config = dict(
    n_layer=10,
    d_model=128,
    n_experts=256,
    experts_per_token=4,
    d_expert=32,
    d_shared_expert=64,
    activation='geglu',
    moe_layers=[1, 2, 3, 4, 5, 6, 7, 8, 9],
    router_score='softmax',
    normalize_top_k=False,
    routed_scale=17.3,
    balance_loss=0.0125,
    balance_bias=False,
    init_std_router=0.00924,
    lr_router=0.00169,
    n_head=2,
    n_kv_head=2,
    head_dim=32,
    vocab_size=8192,
    norm='layernorm',
    norm_place='peri',
    norm_eps=1e-05,
    positions='rope',
    rope_base=10000.0,
    rope_fraction=1.0,
    qk_norm=False,
    attn_scale=0.177,
    tie_embeddings=True,
    parallel_block=False,
    extras=['capped logits'],
    init='normal',
    init_std_qkv=0.0663,
    init_std_o=0.021,
    init_std_up=0.0663,
    init_std_down=0.0121,
    optimizer='soap_variant',
    lr=0.00466,
    beta1=0.95,
    beta2=0.99,
    weight_decay=0.027,
    lr_head=0.0159,
    grad_clip=1.0,
    warmup_steps=200,
    schedule='wsd',
    decay_fraction=0.763,
    decay_shape='linear',
    final_lr_fraction=0.1,
    batch_tokens=32768,
    seq_len=1024,
    doc_mask=True,
    train_tokens=243200000,
    steps=7422,
    dataset='wikipedia_en',
)
Below are experts of layer 3 (counted from 0) of a mixture-of-experts language model. Rows are named router (the router's row for the expert), gate (a neuron's input weights, with its number), up (a neuron's input weights, with its number), down (a neuron's output weights, with its number) and show model dimensions 0-127. Each number is 128 + 24 x the weight over its row's rms, rounded and kept within 0 to 255. Numbers have three digits each.
Before each expert's rows: "mostly gets" lists some tokens that are sent to it at least half of the time; "comes after" lists some tokens at least twice as common just before its tokens as in all text. This comes from a sample of Wikipedia text that the model never trained on. Tokens count by the router's weight.

# expert 159
mostly gets: " him", " MF", " league", " bishop", " coach", " Cardinal"
comes after: ".", " of", "\n\n", " in", "=", " 1"
router:165098166102158126109135132146139117148126162096163156136094120117119148120127110127099112134091138089099140159134166154148125087087157093164106108136138166152119088156091143151163128146136121137139122165169111156117156139110119140135145147151163126169126088152160094092128128107167117097089092165158119163138097098163161110153135100105101132105153150144130125148155122122108124117129
gate0:108147117110155154104136133136119106124102093114094093146111136078128089106114120115116112085127149145153134100137107124154102169176116088147147161138108139155119150106140102140123086166134118112161116135131141163136170165137070186110082091108120143124140179176123126142119175121117115113187121136147137121097127122139144141109116120106155124121127113115167131142122139101112140097088
up0:163095138154105111147136107138120161135125159142132140137127142141163151168122118119125126158123135090051120130081141110121131081123121158135079103159158107127126156110094133091104124104111133167122149149130103140110095134101159115105132181128136136105137133091155135133118122127161123156094143083140131136185126149111126107140188148124129082131115159113109123093086122153134096169148
down0:179067130138124142125127143089130153120118150130124075134137140149130157128117099109159132135150128109129121130109121149127155138147149145168130105145146080137187140138146111124112119173088124146137127084102101153116110105179138125131148089099116162098114089134092149138130133102178111128156092098118111136131139144109144088128102177161176112117156146103133128098162085136110105149144
gate1:098181100148129134135084132097145121136157073153195121161173189106110153162119148087123145128166135106123102155130085099122135114153123092122105119147125117160113152120134121170125108124095156135141116143128118134099076138097126120082110152125103124102153157118117150156117158118105113100122147122103179111116156129143146097109090147110125088151129130146127125140106139108110114102136
up1:137125092089192124182115148147124128159118135127171122106171139133111146110090139120138138076148140118106119113161097139095125094156093105117126116158094090100132155161138111176185106134106127149179145154139146120138130178157129139100142145125111149118125137134142138115091097113114124144117103112118173141118118142132146137119101138133130098174088121160079161097147123143129141135109
down1:137127120192148109121111123121115115177131122165158159119106143120151070105174105147166131132103116118142127139144098121094117122173153179112159150120149090139120144090151110110097142139185116135123171080149082120059099120139120146131152147098130131109174123129122149140113121106163112109141134161128159090109116140105129109123121127129114120135117101103127160134133101096108141102150
gate2:107135123114123140136109092102124134066123118183116154087129137140123142101108099165139141145147115189130139145135123137100150146157133123132118105160133097129098195118123136119131118142109158120100162171123121131100129131099136109166088163132095113083177154129104144143128127119055109124162149099146127189165085139134134132125131138144128135140096110090111155142137144126130107149115
up2:106130149114101157110167094173156127095092114168099163131077135133150153121127126156101103174097124150128132112164124119122108129159146127164135125126147120108081177156105124155101146106156136100131147082128125142127135113110126174155123131134162106173141152117144104109140139115098090076135108089135111102161153156141149120120131127119143090153081096136130122107106134072133110129118
down2:153156152143121143119089098123122130114114147135172121141084107132102152178169139115110096119127117180091119122157122085149113111140113165101108121170122123125098136155091115133116104108120119184157186116127117107102127118177147082158114122129145162131112125124083157158145116137114101114187092101137125171162139108133110150156096134144140123143137124122116109102092115136109131156111
gate3:106113122099124117166137097131103111159136103113089128109171110136107165132089161137161129114167132145150144088134122110079169135176130153062091134092106142122140126108139109137092161134131133113121180115150141109173152130125120133100118106102107112099168163114117099155137103163116168116147111080183126127133120172113120130136154117136110156112111150151157135124099107129118138147131
up3:123165135121129151112124187118176103093118129139114116180133125127150110139143129120105105113106156093094179170111099129128119170125138156184165120109131111119089158134079135126153085105110158150131108120122085117126119133157173110149136137124135166144111132096130106110099149093147114128163156153115099129078149121104139147097100131119122105082142105123108118135158105097123169133122
down3:152118104131128154122124109096093157145158132156141096112083114116128167111118159157127125148111138114172098164107105124114099173133097148152125079138092128145092130128143149126099169152135084147136169131123138103136115099136170129140155141121074160109181129163138099155120143130139112145133115119097105076150112120109118137098149101104141157170134135109162121089166168123102135134147
gate4:082105119140154125161079115121135139119131116129124124162148081110133110116106167122112112165141150088144123070131128102164152172124104132089078133079123108093159120137150155097118123147148131103150168108141098125110127131135158150145143094094099154112132153086142129155106148120074113124102141104156127119159118179135142110128152128119138153116132178136118110140119072121155100123136
up4:102137122157151147134066156116158139160126169083165156156119109114142129084128151118125133138124165120141110112156108130111140137101161087109135138147126121143119140156146117105106148136124145131134133110152111083097092095103112154141121101062107148153129160097136162129098150114153101123107137100121132155063121144129149133122161088150140138117098165126160120147112122114146057155111
down4:141121111104173121107111131130105102085172195092104149118147162123155129115127140148130110178129134136172140123151124106141148148129132160107144151148113155134093144117151193113127126137170116077117123142105132161092104154133133134106117094137081127087129081120132089156144092149113127123109149114143138111089127127140088108111142122122177139129072148131119159133104137123151124102166
gate5:113109105173128102137167122097137118176129115125126112157149151146178160141113153149163121131125160120130124123153111144150114129116117147154131114130095100141099192122124105114111128115172167118139079119109110172118083123138136109116125161136130149140132212158098140134141129109117142100127118142139121105085101110114141115136111136089140137163097096062136132101101095119157123145091
up5:151108129128121095120108144085142165129117196155079161118162124143084103150154182130121114108091147141143128139152149134139143126129130137168115139116107154143121127152116128131153096082106102142160160098112166104134110114101156139139131151102116121136109111163138096063135136152144108173084133116134118114103166154111102170115124124111095134125107159132089126082158136118144116155146
down5:143146081103132153119147162113114126099131126139117141132118148151100101105123163164164133150076111112111137147143095139165131176125141116117155098119140126094124173100112135138119142126115129112131111119109103148110079163170104090174141117121148095156106092133125148114149085151139139088140136079162123135125121186165149159141120144075123153172116135165118123084109145151122139112135
gate6:090104135144109091164124080086101174156134111131090100139153102166168092107132095145157076144171134100152102111121115095097105147123120107173112150139117133107147145126152111138122155096141146139105141127129100169118107148171103143118176099083110144121138151173121124124119154110098135154173111118127136158111137138110144145114169128129108133119122113104138108147123092152139144101164
up6:143162105116123147106130160170115114122092119142109129070142137126101138147132149123128196115112148128117118123123142142143179180144169127069147133134106120131146107169155089137166105143120081124089133122100138096144145094080124120114076138128121104136120127130149119082130137149155123144107173130094170114136158114163128149120080128119131167119118113113134142095135159121119127152091
down6:120169141114115139105139090156117101088155153100119111127140145131143160166112143178121089141129097127166130102131130134170095105111087126124096134090153122098152121207128136116149122119185129114090119146158132122113150123125080170127122108151156133114156141116155110139148139093154123136108105152159120122102122163103136161135119116143138122104120154123093163087145103111106069123119
gate7:146151111130080132145134125132165162132126118175106126154129154101113103114156147121120155144136142135109094160141109115052140102149146153145096126148108141165156156091123158100091100104083130142147097111124121173125064121162129156148134142096120123104145119091122143141151162124097136151124151146124166115118109138120143159149166103114111092135129126114146109140129132050127156116130
up7:111089111115189117159160153127095109099184106118090124111113111116104108140114151125159102113129133114139138105069108089177136157110137138094119133140145058098128168109137114161145160165153072133144121140146124096151149134103112093088139100158149147126106141167132121193116122148115120153136137120116131148133113133107120095118127150146110157111127129134110156120150125158151120117125
down7:138098119118157178162140179126093124056123135142113104137090132156164102139122142130149133129157105118102114108100112118135154105120110141149103104108117124130150094153150133106163149142171141138166115178097096135153083098123119128145130118110150101127156142142086179157130155121064120165118137074124105113117167118136132107120128151131104127115142080134124134102127132172132142144114
gate8:124106065128120108131144099099116111108119134084137141165144138114110114127113142128138108111120113166143139105155118149129132115169082120132162144163130087139126149116166093091139160136131156168085191105152116099120105119134074135107139153152130117139116163149073132151159116125130144111167137109122130089165112105104079099100161164110128130153145107128147125135127094120122172157143
up8:147085092125106147122133098135192114147180157108108110180147114135130162163084134117167094102111137161146113132129121098139124118117124135189099090128220111129120128114171171125123137149132128116120114102101132134133130139137164112135104156121126110128159113172142120121112128153144124128150118125108137126101132111127104105136087082140147122086119107131126090101131124125122114144180
down8:106151153106128166155154143142136100147146116151099121086112123123115132088176135112177127116151141120136126111108163091160121090130148129124148115107151145103157120077150137120113124128103119137129147152107130161142096094156174080099133092121105136142139096098065109142111120183166116091119144160113121146159151132108131176156114153117081139093103146162124138124153123158109130125134
gate9:116116117167127145098128135107124156142132109115110102146140148112158122111081129120120149105159128186112131131178129083117095224155085138111080145101152141124137139140123126167130132108134130091107120130122132149124107131131158132166155148073101132120124144081092121157100142106125109095144102120110126138124165117155161156121122126169112145073127114131138139143136162103157099117115
up9:103110134129166119150108148116157149121117137092129145148114144122129104102082155079113160128158144101112133128104151120133164093124143120119135125136102154129161156127113121080161169111147102129108125191126140133149130116119150127103143102153137149148179109139155148104149138144118109152101152095116141136076060140110104115115198116095125126169170114135102140117111101122115125087160
down9:126137093134138159114155107089127160130121095183138135114132084195109118100127130081150097144095144121125119118142151076133102126129079122176170116092089138127127151082092131135116106142077149119121109122129189130128170154126141124161114150141113140139122090112173120130116133125164137121106160118148119095154140175128104125097095138108127155140149114135136140164126104142135142129140
gate10:100148135114115171115130103144099155140159151127122081105133132151147104103134130111143102171108120118142119108075107135121130150168135085133113104117143149151147158141132150109146138135098118119072141153093152163138175137139119138118159118095154102104118125132135165137152154135122115090182105110078136088130188138120120089135112104188069151132122115130149093134118119135097136131133
up10:157123108096121145122123113131104086127140179097156088156163174116153177117123163106132122160139144141103125149081133139108146099098108132131160131130139144175133119092110129146143152163114127122136112141170127104163129139135169154095082150140080103145131085108124142149153100183138141110128101112111137126121110110129123088112117113165136129107111107064142129094158082113140144124135
down10:127121140127120116116143127136117101093139111147121103153126163118142131110140146086173146097126109134097112079159114155146128132150127096105127122136130127127136085130153164101110121096140130136145135107115124139118139183123075198143138135135136072130121129099155143130134170122123112092104154152118121147135069094103137124110111136108170145125071178131132144136184149120087088135175

# expert 220
mostly gets: " was", " he", " she", " became", " began", " moved"
comes after: " he", " He", " and", ",", " she", " where"
router:101111124161153157111112113122145178119174095107092160153120125110121113129139108127089099113150094155134119158146141108155093112101103115146127143115165133101157124109085125119154082086135143133123144168127154131154116123111113137110158141133147125124152113127119103087157176157145121092115102147091099164179111188092137122095102155113125126114147142112145166120155131120133157080147
gate0:069125131130119121110161126149124111113144149151129086142084141171136140100120153155104127118140137140164132124124113138136116101143144101133129108179147138144149098113121087121092114096165119114149129121121193175107113116150153177188125158118130129120099161092114140100122108139149113121084121123171104142112161161117114118146112111176122106160123154141121101073085121128110143098114
up0:108119102140112137147121091168126104147149126170111148080137139098148169130110096141142150100181140111140151130142142145115108133146145075112071161121151117128125119121129114151094146076152125109128095094193157122104136122133105135151157150127153101143094140129124132127116129120131113168141120123161138127142155128157086092087123128128122110133133179124148186107096143137079103101152
down0:064157136125163150123154152115150125133131131102096114122131086149130116056130140160136117167128115100146118070132122106135111118111142133108111133119144094111123146109087136154105119125133114105175088152162108147131129139179155146174093143103146121160154121147130121127121118151188114140108123131120148145117102151154059135111119179140145098151179101141116131112115137149127125106142
gate1:108168142097125129114196142129172138136107127130114117127141119106137145138137098131080153131105107114134149135100114119182085081131096101123094107116137119127133129110125144086159052164086085128163143102144127124124159107114159098122142132117130127162150105104158106122163138156137133156145141135136092151187135149141156154098152133168095129124159137106102121142144164131134127107131
up1:162147091162132092136123142140168122135120141111139126117116123145158144117112129171092168167103122111126111123137134071142145106124114096128133119144102096086159162122160110121127082105119098116167147119107106151131191126113115105151119106120185158116176152126152098135100151146141157146154113077110076146152150112114129125145160106131134112148157111130099112127149111128182135117094
down1:142095149113144188089113136134112122122103086159155136106145070123094111160123110110169106136142131110119113108146120140139126121114154165110152153157152135187146106097130094073138112144144105082095135163121128149129126152113146157129120159131079101159089141147100134134140118123155124095115104175120173119099086107126107134132153117134104115114116176126175146122127137115136115159119
gate2:144169145136129163077103107141090151138102104180142144171086126171112120099157120104132136105115153136111122152105109125168115132151129164144138133149130135123137117114107160142120142139102134145112123117140122128111083142135115117126122119079126150096134171131150111131162194138139090155131104111153099090133109134150113142148116086143111060111108115092183066150121137131146122123132
up2:110125116098111124157141150116123111099165156101138090107143115116186152144095114132143160129101101113143131091144118162083159168111126106125157120104156146134145140151145122083136136138124136112137132119106132128133155112139170129148127129183126113143121099090093139141122057086116129136131119127118139143124127119105153122091148167133121179132146171152084139074094095103071144139130
down2:077143128146134095144130132110124114100123125120131110143169107152159137157121146118150127159120122127105147079102118165114097138116162155166113103127119100150138094138089121107141074119099124156111149132144156135109151123109169095066116120096134171102115119134132123127135143145116154141168114137116147178110177132129165176142134149127096142134154173057073139137131131144115115135134
gate3:142148099102150161110133140135116137143127152109149119157121116113132093150158109092141162150133104153075123097129077158095128160154112125128145118147142152114122108094123137110148127084148101149167142128131126159115088125154163121077139144102103143159113168164138082094165166131118121153074119092142141111145154131141153121108105096120108135116171172172140108115139108133129122086155
up3:133085145136091099137134098112151120130134104152145130110153153133132119094078148150132111092103155094163133156122194119128144106113152138118110134114135104143139131155125104154085159159145162113078109113151131118125164138126108120171151111168131102077137112129117143161091090130117142114155124172120102111124100143114105121131164151148118132110089089100098147133114152134128125196090
down3:132090143131148166118150106104150142134124104149140151138139144139120128148074119081166145126057120110105124145119127099118131117119135125090111105124129100125156143160118139160096174119143139165144126140111064139111143156136071116126180129082119123130156117111121120149123105163106147088116156172119127099129158121094144150141148154158111159096099087138105159122124130159130133152083
gate4:141092092165084141101168161149131153113116104103130112099141095133143103143121129122125113143138134111113126135144209156166134090150084144139103144074158111130133137092111083126165110102129119101106160155166131119126175154121117105113132107104142139117104159074160151087140130098152156148130109147097097098149121118113125122136118159121129111119124110154114191122126141134148139123138
up4:120147090136140127128108136118127167079131101126085143127125102130136106147119156088143136121114115119156136134118156154116149115175155164136093117112156092153132103103108124114161107097124095102096139151158128071085149115132161111109140137114116122145131133108154178121149125136101156151112088135082070069152147152128117129157118136158107126103107116146163131159142132148193150108127
down4:119064167159106111189153134132086105139086158161174147062138155150097151152125125104119121130156099144114113157094089138152094148128147113112100135146116144103120152151128132128115136179113136125145108137113092146159164148117102161103117140154124140146134132134165098116140131117140139150093155144109132131094128100173147124110138094095138115122131119101118133136071155109108125154148
gate5:101095095145111170138173100090099080118158139088112110173196131106158140135161142108119127161136138154101113113087118146104097113145125092148130128162117116123078085114132128150131110123145132127130123106090158175155149127145120126127101149121116138152148137129109116101095141121112140140117151141148163091095103113108141156161108148181152149138155138165137125089157124134143116092126
up5:117102108141114152118165114090118101149163127093085112144204154125135123159155126136123140140148154169108100137084117145131117132122095061155107147186127112107109080107120126157097109098146156144124124101106194161142142130157110114143131128130110085166144084128108113108113127138120140134088138126135170103124112121115135154121115120142124170126167128147119155101132103112143114117126
down5:127158164132057120114110138085143094146123187114137117126145114121099099196126119183117119092110107134115122109141125142151117139095154087148093143138129133162113136129127155148095167091127155140112130127149116116156132117129136036156162100170134115159113111143118101134144103131123135137134122144171150151115115130131120144161111145119119131114161117104133103132147121110152109177110
gate6:133129152128075097118136144100159172082121094095133094139125099157120111162121137132122133098134133105167081133110166097159162139128096156151091115138112175090132110159096136147137127125178145126093147121125129117128163122119128124142126133123094129142085178146156123087143103116166160122143109123133090143161093158128134133098111133126128153131114094086085160129134144097123117080125
up6:122186102088148131171142141106145119113110140177123165094130114116133113144125114157118143108103160121112115100123076113148159109105154125125118168149131123120156095162133078115114119162120084116142111135118181124132124122130148146143145156116106130141132076104147104126113086144110093116130127125144155109113167144127157172088153089146141165130143152098093168147119136124124106131190
down6:096082130168106130124173093129126123180151102091150097126149105137139134137160142160128120114080159167115122110140152148059110134172138121100122107141141165146154137149148123124153104101074158143138163103124063154107147122138133155140140073092134118150110151114153170148107114122119184147124112114143113103147097139116109113153124112111121127155136130125122104140119141105133137117101
gate7:124149123116135153172113132130090153145132113116102081097167130091152134112124087089143125161159137168127180157101113152079098135100110114108142147137104126096154152104118106108093144164110128143166090130115145095127118119136141159144163154114139116133133087127141104161083111138091149124139156170119130176126146116131132118146102113090132156140113141138112097107145081089098151162129
up7:151148128126149151146082118117086163135141123114122085099144130081152133109126111088127129156154130160129166157108123131089103119058114130122134147131098118106157153099127114109085153127099123148165111156123127118134128117147140136152175147125142111124126075131159098173093133135104170124146150160108146173116138127142139107147107111071145121149142142142128083105135087082099151125114
down7:125116101116157099113144087117093102090167121137134095194123114046097163090143118136129124101139128114114117112102105116150145126081100133106127122174128115165110145118142162117137119157103111157113117130152100136144151157125096119098125114121152128124154173136152122144173137141144115146154083130164144138151160158144150168161131116103126106127153161169124125118129078116108128148124
gate8:118128132128105117138164094114155123167161117133158104097113083113107105130140136077130111108126121107120149127143145166165100126119116119179155142135107102133139096090156132105153135137155167134105130160138112134098125136139144124159116167105108129114143165154108157098175155177159138109119143101081080142140112118132108122106130071103083127151108168173120122102172102125107123116109
up8:169120141191109138109149117131105145136120134095199117118107191140119123103157089089144164128150133127126115115110146166125165109135152100114115129134152159106142147129115151126105096094100120145146102119096100138134136127126102128146120086125141097142114077090127136172124145075127148146150128120161095124127121142143145138157082110133159092106159110090152110162169108108131136114117
down8:102096145109138077122163112122130135116148108148106128171154132101150105132102158133116109096154186125113142094129096106156128129111105142175166156147095090113115166156130085121136156132111149117136127106132113088150138132109149112074151135154166136122182112122125132096175170111115151104111155129135103111102126124147161126100113136160129147110107129164078165121134147137142136108084
gate9:151146130088145087083120148121106136125142128093094133147050131125097152153126111134159111114143117179145117120118124132113136087123158123096110138136123170131135147142145133085128125121120178122162170127127078129156096118145132155157132102121121135163103108144149148134144121088146122111112147089151147176184151110160088120158165136130122131119112122097147137146068157131112145154123
up9:131119160141146091071131116144132121130131133080125131152056146133111152156144129129156106124155099189147121117105148160146126076160169156120092107138135160150128106137120175095144107113122149138150144116150113114121102131146127153129130115110110157129112115133147164118130122097151146088106153087144129148182143141132076123142129143127149089131121143102176137136095193151137132122125
down9:106119143136128226164138094148158087141136123110148176119187091155118118147142111147086141160103115140149101130159142115122118123148118167139112117131120152102101129163151162177158162121133117153117113099115145107136157162115122128129147135086101127079130110123121110134136135116127140089097126129102075118145125093097117102122110138111124099141158123093154148110146131144120135087141
gate10:114124106094122163165100112077152140107108132117116153174105110119138134104095149153117117127126136166141083161117116124123166106115089123113081144105173154160058160089119162144092120165127100106165112137127149096112123157129141152124103101138145137119151173162119148153152118132151155173111132139122145121119122105129177099159139121129115127128115111138115157138123100154176113104143
up10:141129106129127160178113111077152136124120134137130170148105108087135149110100156151124104144122154161145089151078121100136156090119142145126102152086186146169087128119098143150124105126101080118129100132137148098132143138132161138136101112143152141133172151172098137159130152145127128138125108117113094122136126102117187113146133115118124155148098100136109164167117113151179124100150
down10:101124143150103116135113203110112105125128138126134140171142146092102099112124118145148116118087153130101147095116136131138118077166156143124132135076143115149098104165126159160127143085115116139133142139133129155143124172138144101172145161124123138140136102141109136162126106109138126164098086124203121117120104124098151140130151102120079132116108085128068138121123131135106141102175

# expert 12
mostly gets: " Studies", " Media", " Sciences", " Brigade", " groups", " Special"
comes after: ".", "\n\n", ")", " 0", " 1", "\""
router:163102167101150130106133120147146128143125165098160157135090120117115147123127111122098112132092129089100146153130161155143131087087156095164105103133138160150115089155091135150164131149129123141138124164169109155117162136120123142134148151149164126171124088152161092090129125108168110107088097167158122165136092097162161117157124098103103141110154158141120126146157128126102127122128
gate0:130120125117115129122082206135138180101110102131141111152128132102116091167100130133131087134095120104153123110108087137101160111135153149100155157155128115115124166118161115145146132137131134111102092168089157143087135089117149117143135163100103155108157125145138145128146090115105148147135111193102148170111165137104134126141163110150142131109117131119174103131133083126150109134149
up0:058144112109133117104105076117100109162150117113142130142123130166143144058145133128126181141182152138132116135176144120150058159136135096108110120138144132119152130132120121094118110104111134143121156118121136122133123125152102136139102116128148128120108146147125137109146177105141110143112172086138108128181126111141116084126105176116133106157161127124077125106132168094128148150108
down0:081142135144126082125157126148120124174122110120089095102143147119122129142078150138150113145114151117054118130120135116122137155139145136142061141099121169124140097141143129132092166132113150140159102120125139139136130151164155100086147188116167134138150153127104145127162129104128080125145130088096114144083142155121128140095151192164126135119106105108148119148099116122135130149119
gate1:134117121125100087119141124118130104119107163170149130151151111124117123077143126148103139195127114141126154156091107146122133148150134134115108088130103117172120142103170143097126128135122123102096108122117107116157100117159122134155139177085138173125139189097087126110128166165116097108109112139117136091172133092119119129165113153117142118154139118121131127148079133102159160187110
up1:103108144118116134159143138162145115160092149162135122184164119146165090108173128120072092130124117129136100149128122162136129151089085150099153139126122092134142138085123129136121113127201119157127122115127118146118107148114125149160129102092126160153146135100124151086067113158092101107104127112151109127132127145141088122173129118129117105144138127097143067132121142134113131169115
down1:163117131189130113142087126100073120088105101156105148144192160093097121112115118105151120123113154102146140154129140104144153127142138131105146152137144121097133137106101130135146111111146150105131128154096113108080111137120141085158149161161118081130136132123123144128136146121127134127119168084081148107164135139101118090175133123162098180158140122165112123113088122145092130150117
gate2:101144084146102153109109119147114137097153152135141161147169092150154124158140088146143145115134135126159099138146113128109110126184128149090131115111133135130111215109129167093132127134147111101151124134112129139187116132142101124149158114153122131113153189116118129103129083132114116151152114149110127066122155128107110134114096132150113124107145137128159157163108156136119094072106
up2:144088136143136114144113136096115094118153093097117113110124146141107136117125158159177163111120127108113150107154190144079090143129126165144187112156131127132138134155132108104132110137079137156095139057130101100098125154147138079069131183163140171104103143121119125145126115120133113115090145116140131143103126106159129138149115134122126105156100120134112103120112130155121170136142
down2:153132094095101135136119139075125101059115147118107125080122141133099099190126159175128145173094132117115123125121112113100125127156095138127111146101094145109120173135205119123118162120108146153154156112117142111131085135152137119123110119129100150141154142145137136143138085135148130135129128072103175127129130163143117147160123162128128143145118167087089157134102134129143128114136
gate3:125148101149138103123113136120079137115141117143135145118175114129142139168106122125167131093107092125179118133119030114139100125145137158119145133156146145148130172129135151124107142167129140110110108091085131137164143127122122131118104129154108129118139177097070139129105152179105126165143142150097150082111130125113145149103134111131102107146116119132175122127120141132120190137158
up3:099128138087106099132129134144121158135114134117107089155130097170120134136096153089085106096084127148132182159110114103140082127112156136147094131120098088126100119174136128169113151129131145111131102124139102106125129145128157092143139114139111153097102113131126144146096149134166167101136138115127100106135135157153096153139083140169131157164171082131139097116159188123120112148123
down3:131126167144153137127122096161130138173116096153149119160134119141127122156154084153106119136106161092126187107133128103099117085144114122122152060147105113116111173168103155165120151160136133116138133128125140130104137131137134129110071159118127112131128132142083071069139126153142126132121112121135151134130145156161099156136107127090097111143089161090125091144128152089148115158136
gate4:099106116134134157159085104111107110129113091147139158134152125142144107141155179148157127114148111137142146112093111106151133137146106152126133111108071130119139087099131110131089122141136144156159109155127156144106088124118104137090093148153124122143089141133099116150154159178110112137167143096122122122117158149161112139049091101083141116129143124114167123176143083127111141114149
up4:126146089100122153097155123119177127150086097133123138107094135142083141124154185108145158102140132140153165105125090109171172118128099135144097106134087131132141119099110141128146090110116143154163157181163127129092153108081143118156088129120187134116113122145117124081157154145122127133132129119122111124108153136106150106069123151141145151122106175127134135124118116147121124090147
down4:130116118131107159121126097160142177153139087068185123107182166119133164127156122126094173061129113110122141111118140133149115101129167093141159121153127126138129109125113096143128125135125140126121108136151076099110132127164078160116128097158103107123147126148131146114140083094108141141133101177114132139123149111167126128115133095150161138125117163115114099160115119099153105110159
gate5:158120062084102122145153134145131086147111109075144111118151145181094144118156129127172143135103085118129123072150112123111147100160166112099093138114137094089132147115154134126162133137128127131117126143113151132136114126137110152107199102129111127106079137104113113173130131129119143123131086122117120109149136126122168157130160123118124177165145127096140144088117141128133141169156
up5:135166109142111139136177108112100156115125111127159128139118111142111137149145138100107145120155087157110113153134082153116125080126120118167165093064126139170154141159187106113113071111114119092144100083101158090102119145149155151111133139157114150132138123141095126096137137131131158145134126101116087175112134156136161115124125127162097159112135136111119145124142144155097093115103
down5:096111148123149105110123132152115159128132134077094184106159154138100089136105119138087145093137161127105130146166130139112144137105086114118142150095115166133120136118124156142162138085162111143128145151152123185095145144140113138140163125156086119157124151135087115155140098084141155123117141118103116069171105076096156104135120126128105100108111176132150131152133106130137109146121
gate6:113137138147151109159152113116136151118105111140119134133117077158131155159098121075163143097147171152115127151142100156114140164181111176131139171108134107092116159129151139102095110117131126135151097120085101135107069118095170124159113113146141156093161168135112157154140091121094136140165128131105165116140102117118120134167102127130147105135140119094103108126093163104106119121134
up6:106142133119132147138123124104100106128139146127121151128123170138130148131123108120111132176111142111128122145125117153155113128166168147147165104084112134135148133129152115131177064125127104132144166136133138083127095124103142160100119142132093165170188121150170124092134106102102099084132137170109130092107116091124155103160129117086152156148110132142122189090085101151107120131122
down6:156154096100138134110148153121124130133086102127114137112141095114144113150141129117125111112117118107133108137113183103102091145104113140109129100117143136117042114174151125105164140124119132132107131123185154104142103137130176131162138152137125150137125151127150129175146136125179124123109099079169117130125128137166165111116114112160070116149081155128084129132146156163089126117108
gate7:118109128087125138108100094136111112110110098141154121118134103149125091121127065117152096143146112112140121113117134167141147156186114123102127180108153113100151155102140146174134089146160113112139091108139138111113127123112097184135153147145123134152156167147128160142115082120138098132165145144143161102107136151150125144142098126162135128157112151137137123133108144093102072088183
up7:124122084122121145083095158141123120134161156163079132141144149128159167117111156144097142148131161116111131114128122146133153129086122125172125128114118122181125129144142151076154137152137106140110143115119115121092162100146127109078110161101119110129099124153125126135124165131150141144155057178071133156104139148119128167154135129101135108165164152135145159098083101110133138109115
down7:111145128155080125143119086144127127141110165097134111123141091156115105119143128147120131121123123114139108084103103129155138172154141085177094135109109117151127074172126125123095127117120137142137111130183192163131139120075139097101154136126131083112159117122081116154183161136121138127153132140138154133156140139130155123107152136125136095082136098151106144123137073136115141144096
gate8:107128108115113139142106123144081126135062116147129120129118150140121081106094101114115132103121168157169124100138139152108149148115112124148103133122144104121122197093106087118095129146162160171102178160106103150125089136186127133123156137149128071120161169146123147160110105108109158121167157129131128155125131136106098115114136139167128143105130137154106122123141134097100159152138
up8:156136112077131119105084110148150103117122125094161089096085113135146115119134173124129133114109134128092146110137093184144120142137129128138155100152110136097149115147081122154123132158106100130186152125177123143105134105154112108136111106139119088123145098121108122117186132132128151125118175126128141159123171153113119132068130160131126144158063138112142118104112142163122161101120
down8:123096117136112112105147103150126155129142108119100129093126115133146151095140189107122116097126104102110128123133132138148121148119097117119161166105103095139090143137127163147080137163090129176126105115130134131112078117138179124161151148138123118130141102083160087135106138142139156110128199149092127150142111169110083129119108158136088126144112096172122179131157160135130104127132
gate9:085160134154110191141144150139157134116145081137141127122168117136116104119128159157105105114126138142129104152102074143132105122185144122144155141092134081150158137108149131165133156121109139120117132146119125159116136113118146168157120108096104115128162162120071170120119159094097133128151136128142136094087123133090108091146120112145146176126160101111091143113094104089131122159137
up9:120097161135134130120146139133123113132092141180100106087082117121128167086124156085081091148099057136107098148136154157102107157104120150136128167115166147146106124141142138146084148130132074122144138125166119141144161147143120103121114118123098091163141123131076157123146167103139088121110120137129178104120155133172129135152122133144140112138123121156158145109104148150128135123116
down9:117128099157145116145119100140086119145122106095138078125112131111130111125128132146134136086089162072114141136158141156130153116150152161185133144129136156074151153138145123090169123126133090102133100127142141113143149068124165102106098137167121172130119149086160112141115163139132132162149110124114132159114123128106147096133150165173142103143132128102132122172156108106074121141129
gate10:115149062140061129130155137091122108104124133141119137151172163156133134151131161125131164116143145161136133135158115116090172139175096140050154125175145136167112140148092113149094085156126137108134135131095102145135126131151124111152149146136128143106127162139126122166156117103080121133139127112132099132140137127126145117107101138141141122090133081135126107066130146107155130127148
up10:094154082136154163138133070165095101104116120137144126101114136077151110123105136133133121154117126123111096165137133119150101105164161150132159135097154147097174141132154123101172130118152115108135135104133091090133147157173100166174157150114082099126101151104146123103105155118099138108111135143113121124148154108094104132080112114157119114166130134159155143157124128090135120108147
down10:105075129113083156105162079113123137163094113118123111151124148137110141151150183166100136181119141099131125154132133107113136142103105151147143158103180132137130086111106161142138106116121119115164107118145151126105080146078128113106143186123144098136123121127144140135149140139126141085086138120137107117128150132118078135158105159143066100119136126149127118152130123177159142141122